config.toml
n_layer = 13
normalize_top_k = true
routed_scale = 1.41
router_cosine_scale = 10.0
lr_router = 0.000598
norm_place = "pre"
norm_eps = 1e-05
rope_fraction = 1.0
parallel_block = false
init_std_o = 0.00646
init_std_down = 0.00338
grad_clip = 1.0
decay_shape = "linear"
Below are experts of layer 10 (counted from 0) of a mixture-of-experts language model. Rows are named down (a neuron's output weights, with its number) and show model dimensions 128-255. Each number is 128 + 32 x the weight over its row's rms, rounded and kept within 0 to 255. Numbers have three digits each.
Before each expert's rows: "comes before" lists some tokens at least twice as common just after its tokens as in all text. This comes from a sample of Wikipedia text that the model never trained on. Tokens count by the router's weight.

# expert 23
comes before: " |", "\n", "|", " (0)", "|---|---|", " 0"
down2:145171153103143162140113153131106167127115067142144114162138127134115171095130181124097183157125143141098184129127125147131118125076100095168208153136174169092145066211098128127087089152096080169148100111096155169090141107157151173139162121085088126075136123221122157052166160178109101097096155112172077088137065136162162144110134108119111140109076146186164136114127143204123108145178
down3:156158126113129059180153141142067128190113113115180085113106160110106102146104138090138172162122163069144121190096168113130154138119122101157147159149145151090125131138195097101143122090081114110158129083075117145154066191093102161141094168166098133134169132194134117117197109104092107119077125051108113105090173116105130098134147090102188194108122132168120116087093083119111158118110
down4:135123116103087172122160095128103147129116124159108160117141152151153083186139151110106085126118191101154151167115142122130115098212196094125122168121102214089116142156154140168159113125121146147119095140255132092150172182197126122126152163143190090131100109126090171101150164152131138129094164163150115111131151134102153098107121088122125080107148103221128058180168125175098126130136
down5:070160165130128133112073118079124109091174118153099194183132131192122108142107124142149042120131117115103158163132129085096117239104099115103223183163105146162131132124056098125152161107088108143113180126165152123119049143127136146102127138181114139148071159135117110045137120110107175160125075107168125168112132132154184119117062144111134178118107132074113097083175134151142109100126
down6:157083163128109120142138121127166109152119081140189118082112134121073144111162107089143212101127138172145124127118150106142026116135110160145138177158137113120171109146156161161151180077107078156146140134037165131119086122124168119169117091103138111160164141104116149130083138102140142137149108168122143134105143105102139159190204116161108171152132094161140112118162174149164087130114
down7:142182109077118110079085137142080183043092125134106157180141122162131106134055153124146185138150104108151119134166081113113170082092117105145104104095094150136067134135084123132135198096120155116121081109094129147160119082113078146123148091110139171118141123140101145129157127090110035150104159136177171184144162134075154173114124176145189141095130097149135133098143084108095124149092
down8:133103121188115175142136140161132137167149104142093159121117140154089164121145102138151044109130125096098096145070106099074129105105129127166125134125137154124141144117150070171204143155134119120183121108222099163150211081118169132197143130200144131107145131125110144193126165077121066166089100105122183127111146113137190122100165120080110083145084136101122132128119150187124143090210
down9:109157155102157124153108117128120113132125209124104049104134112075161069094141064132133132139146169104128197084112109115039180172102186099074180161100096103129106107094168165134128097149099147176160136175120120120166096065149138132126126137093102119185100135151174100101076114146152169159177134151121150117198104085114097139117152167170090138089128132105149159115147110151167096155162
down10:156163161112144129126103085195110117142142118100141094141116113093127142175080181093157142110182176126133129103107130114114149148115130141141114057114109082154067134145170179150143067085124077152052153116105106116139151147129146105127067126164192118138142142088152111095143089053176101121116110119191133096143176157109111136093133079123166100114166092077146173202128113178098079104167
down11:136116118107162121131129089182102141165136195103143167156125143106130170168088143134139128125119135138154091099160088115166128107087168137145123168126143114138157142128131132188119105080133109076148111119068109176102138130089128153157143094128244137085132055110158184141167112150124077088151111150131119140156143138111185109167175121121173104115168115110116109142120158101144149103121
down12:109120092139130157140150085105118177205184052102128145187089163149088126067148152085174096133099088152128163068103200135118245160118130105077181133145088135146100116076116135105152140159149095115132084132116135137116112153158177159133089129103153137063102124130043134142125135109126096146154126108112138056146107117086119093119163062202135142178145066124173128176157143106118090136143
down13:121122177203087139121117081141126155135126153078089130136074192126204151140125092144123160068124128118192138145121064129125122108206118104083141144169101162120180139165072133197173069113104118095143179177188069100147159124103132050109154189066103051136154120119109068156115164129143105125103103099077069102103107057121116082133116120158101159136121130153160156167103093103161061094129
down14:148170112068110143149161091140150089116101089173079061079112142123108170112086139147146213131169133140161114154160166102128109109111194149175062118132116177140169137086147080108113152125141135115190154112029124089141084113125163186134072124111167122118120106119101186113118099078132176109122130180162124106130153139120159157159111138101145108134116170058125093153132119127098170154117
down15:044179127090145087123086090124144185137112114133154126076172151101063139074138121132151177149095126085093112086185119107090129126070152132152111144087082184142087127133154116075107138178117123118133152171039156153150058144162075042117138125089111121086129104127123153147095169136093118162171172122118148151093076159134108064098163079148124092129118083119135108162099098114111117111090
down16:121133149137100110139158166188126127124131142116167138181154085110140189135165188172116188118141150143117156156110147107152110179112132135122089127142179151101123118075146131167104120121147079141070125127138171116124163098108138120122048117172122096110106213074140115220125114126138115157100111136115099148134150154136070165143131153163147191129116127072128115083122166129152101130016
down17:172173137128127129129127118118144102153111133059147127111152090162128153169112139095091138142107095150065127122155117139140137136188109116152128081101134085153140120100153061153083160108079111130092127092000150120133168147141085057123179154153125115119144166091170135068088114076128132153176142136127114092139080094119083161174126082205140171109107176096131140136104103097120104106091

# expert 9
comes before: "|", "-", "\n", "==", "The", "==="
down2:145147132135110150133097121055169151070101122096126169122126082125104145187075157156182219161136129157107107102119151160114094107161158125073085068142140109123137110104104159170144140124109195151108114156002154103149186156119167129133117105142154112122090115147129179026230104129068108126159133131083121110144089113112093122128161111151150119153221083105184119157144119148146089149162
down3:114186084170126126154107126121108143088144125113087093087144153109085156134136186119093112132114143124118089167150122147122112108085110125158082105103104073088110112171146139154141049100140120139154095144255108167158094186086169110151153080152095099079159083156134102182126090104079048119089128119125084174155087136157156208106159105118136114151095126174130124089149100128137155193181
down4:128112066151091127109128147127113099153076159088121165161108125112167087091094139117137191149108111133081175132128090091115101142160171148107173119137157087204131135119118127137179109121069089104106111073000101166148107065117108078155064118144159151080176131154194171053075148123169174129095136152145131105143124096098118122149146154153122118081130131165144128119104120124127142125102
down5:140118142090158170124069203135124088174131148115103178086088043160167114116183144142158110086146079173119169176099163188127142173135142145132211099148058130175116158139119157097166179131101114122170160153118155134141094113102125169046159118145167091131149135124224167073146171097124148106102081113118097101098137159189120093102135157127090116134091139125113146142123082156067116161089
down6:144128160117131052181153069122058099132172148139099106170196153085098106105122144096170131110092158109143147125075123111025148154169102141138195149134131182100167123154128152132168116104123109144101106069129154108177072109155135164151153109097084162081068109133063174100138147150125148139145156140153117094115153139112137107115179100166147199151133146160137093116157131104163124147103
down7:127064172185144106160128087150161134105074129128107152113124134113117135125103139144175090083126096158121095108142166124112109145166119159142069077114072119185138100164132089163147125074150164080109132139194180173136146115116107182107167153161157113112123140118136115194111130119149139163133142109095132126102124107087075130120140113099107096111141115073179148094125148171155087180096
down8:128106136119085137117124103161134089207075142197153142130077124130098126154079073141106171116178080123111115134119111124087160169116162092108115123123101107166136137129073137143106186138139133144157161153079145139156086138150094120097084082118142094088133152138134140069117097067185169118076081133182147090166169191112095176163150126132104116103137097122103118133161084125088138137191
down9:133136069138146155140100110154152148112143165113141080135123097138128090169105146123112085109091110065161105091136154135128113102115171183134119137125143128120111155100175120134098127150129087146132101145255138148111090125089151120120118196138164097118126107137116168228113163187183098133118119086138121123090136085112090094135109127125123120154090120152141102135125153161094141097116
down10:110117165122093141147067147118142114175123112146163177107084103130144040106154191122097081156125104089105144155107123140146047145129228124076142086155096067131103093169167175078132132185129124162125129135071088127134165119172141161150091118098101126143119127169115140074129129116114109130069127134100168094107147103091112110091166216105181113126099094183131107202164163129181141130151
down11:111074135140158115135135170134158191098123143107097137122082107144196168126123137130073104146143158144194169141101082138126140153142129141100132136116081165087167060140073161178132155113086093143124170115196155081112115107133133140085145091190066129153150141125091090132096111105130136094112090137143054122120125160126102136176127155168131142148158184144157120147147067089141144105138
down12:155092134133140182057115137121108119131148130130168119100103106088150131195146136069132000160152146175148102112176095112127139061155139066133157130122106154092120118170123086147093093133084165091137115104211154167123097104145115102150152119146157114106153180130112120237120096115075133146124119121069170145134145136195145151126133171089134182123137136103112171114136187086118143124186
down13:158154094108093103125129128095090152067149092165230177110062152078144096160107124138131171134128115137065108143131099166161115139155120114070119099137111126062111147075149126043114131146125164141133126122202038094186081072141085104145109087110147068170147119140148124181127125146115091088099157107198160108192164183086133083171132112110132157123111141120077126142151102158173108090107
down14:123115127088114147131113086119090134157133102171127094135140121166089077139163103133108170107165095133153204105121133133128130150145156122125148117150137149160128143161135153127125108122124091143121065090000178082155134158132121146107145045137118183119166168120122131054149122105134158117095126166081104125158080168159108099168174115128136170149153137084125148073160140129164128134144
down15:125183123082156082101125184068161138146116090163112118141070090141119103101125135149112127182083146074134174081146058203149104119188115100104096112114089134104141099109135155145104148182162097100191167141005116141117128090166106148144113157142139104106160137133149075109128118104176164134132159141113090159126084127165137161158122120147115116120166141151108146129147152053128108151117
down16:104128092168139188082151121143147158137140132109163090158055131146132151101124156106137112140177109140173181130163083082127085199162141118127145125160187094151122067113091168166177108146098143186167159099250037101140124144141140141121069169132096119162154094097141140185144134208112145093116119170119099108106120111131179153148107151135125112130158087117127120087152081104101143076128
down17:105133081140165108099146104132137130175085124083133094115058197143040108188152120155141211179114131139156163158091080109087116093122153162167120157131140092054165116170142084107168134150125129105158124162099099131134107132189152098101128113162125141120110130114161051091173091100168154161060134087161097094161135109154170168142126102176162143117138071146164151128157059079111120066135

# expert 19
comes before: " |", ",", ".", ";", " -", "th"
down2:144156111109178145171141137099114141086130149075099128127088114134127163073199150162095180094114082153087097126195100138131131148097066107082135141129133142086132166137092124180164139076079118080167116128149108119182112116154119115116083144099180148133130104154061104173082132176146110095086179076121139067112149120105119111155095130106117122184170138202181155112131124183148195152060
down3:086163146077179128140083112122079150126171125111160158071132123098174058117111099170158098117208110139125128136093130120131161128174196075097108045173141134143147119164137115100133118113098132118101130108091145130099166113150077162130145133091209200130107149088146102255093172168164134177133149127094116116176155124105108107156134118137175150134186178105113115094122120141115161086192
down4:134143078097108176114176119135142107201137124132188109127099205122152141129110154088134115097165111095156135145117113099149062099082126087153150096118086081128152078093119144138162147092107103182092161147082087094108101143112107246185110078099127167131125109132194119117167033119039150160104156099109104123117117116075121111196130143113170167107170105167098143163142084166122130178147
down5:163143070103154163140097072190146123153096134140109203180101097145138110129155144076137064137134102085074118136114089165105107164112200129073132134130116122140045160112120175097083119171142158161090146122168155107123151075111091126158118131156167152135141136129086100141121190157119082149060166162127131104161130172148133144151146153137133143102145129175165121106164118051164139150131
down6:162170096110130209082144106096107172086160120144114138092138100090110133110109178155077060141104107100074093154111135081150154169130130155118108104152169126158137085171146139170149105145082089131109115112114152148141124217126129089178156154077101163125159065052128156178141138155085060133093125106135114111170161162113137077136160066163102133088150138190167118152118129121130146083158
down7:182158165130127072170117163100155171163118160119140127129125095154105091098135145109158194111101094101109132131080126165131152208087167205108143145097108174135146111109139135181104127177165135158068124090145123151070128174155119156112135083146126120129097091132110171095153102100146147117110126144136149144116045103155115136117149116133132149120158182130144138164130161115086140145114
down8:077156120156094134127186154163123102121112158130098166158130121087139126044153164108132184148151129115117146100104132115141089109134141200143137118136173161123176159137120179066119145161135155149076096135070176101058097121080150024143108083107112160134132126146103129167136157109137189089035117135136088155086112155117108086104110157138159110134155132094120114067088126100181066119179
down9:123131101132128169091143119126139124102101213169134146072125133153164149160165103153065091087121100100148113123078177066092075112196123105085137129117124175070150107083092136074125081091114063080128145137113138138187073112123135073128092163106149145073130129140084129175115131087126145136116124116122138132156114176111161130094138065082152212117143145146093095172145132118149096063130
down10:105125178137118141062058200173151080158053130101165095134120085155104091158102130099124186087159158152152084164156184173131108143144052100120132137089134136115130126124154140146154142116047093034152118191020149051133058141131164106099126133137106121114124096105107158124140120183118118113132178099107116101129120066080164135184154181120125110119111179114158156174084143101144111138149
down11:111130160087106075097136171108100108123095104192163085100099117131129152208151145157092200076114135117082061124136142124139112107158181109146173107127147099090140149107097101150115129106109132101072154113000086164149129123143101123180159139150101178082174117127168081155117122142104130110113190099190131111122134174085126163137112139102133127176124138148093115127142150113129156099175
down12:151123062144087124096167154101135129058141127154111124136100151153179122147120099094114087131127148097139110209155141095106160153164117082154150127136095091127111104084129161157150119147114153178065177166007134126172059170180088117157089129118143151123184181168145099107113140189061120119145112170151094084134119161177101145121104122101122124111111112148155165105131154196115172142099
down13:121124127108099143136136193112136189143102124140132088113165093105132115135153120070130159108129180129172098094109118081071112137130135117126116152143106161105118166115111161107115136099112100035103136107097056094132130122118163127082142131204176121140127114102117133140067133162161177080109089172129068110136080095098198150144061135150118106098084200135093099070113155141156072114107
down14:147168122117165119193123136124114143128143087130112135125133134126178124136099170122149205156112136162156102091142000083143120126115126144083133163146120103122114134114115119102117139080125121194096111104255114123153133145109142146158163125150099105129108139176146095045120120072124125143086085139102125146122138081074076133123186099129180181091136140124099119130158092119119106121100
down15:144110196167093121186111142176069140063160154126156125187103123137141133146115126121102134091091066140120175168108050151093163128134086150132136121141090109098155075181181155058173185161118117142125087117142204151164143135157172140134168163041116120130158088161124112111137126125124108096139100110111123138060118106124147098138102082140112126119148067172111108169118120131116096145095
down16:107065163186081105111109122163082118131160103158148136145147163199076128127154151182095174130103084112162174078117100155143164104135124163170094115110108146133112191084149122155151166125118084113080189114104148111141143092185146088124161163135102103157122110068126113092115170129126077133110154161138148094117139164162104112150154127086092139062131182108123091131157148111166127138109
down17:097150138091152158096165095090132196073112148145115186080098120140090187132153139097120022075126074122110099142111157117083114150130146080170121087120129117122193133133145110192165102199138145149100105136000044128140162108126126082114103118105123149091090128174162156222158112108093136141172111145143071109134170135145122131124167142140143172117156115113119152154178118134159125174068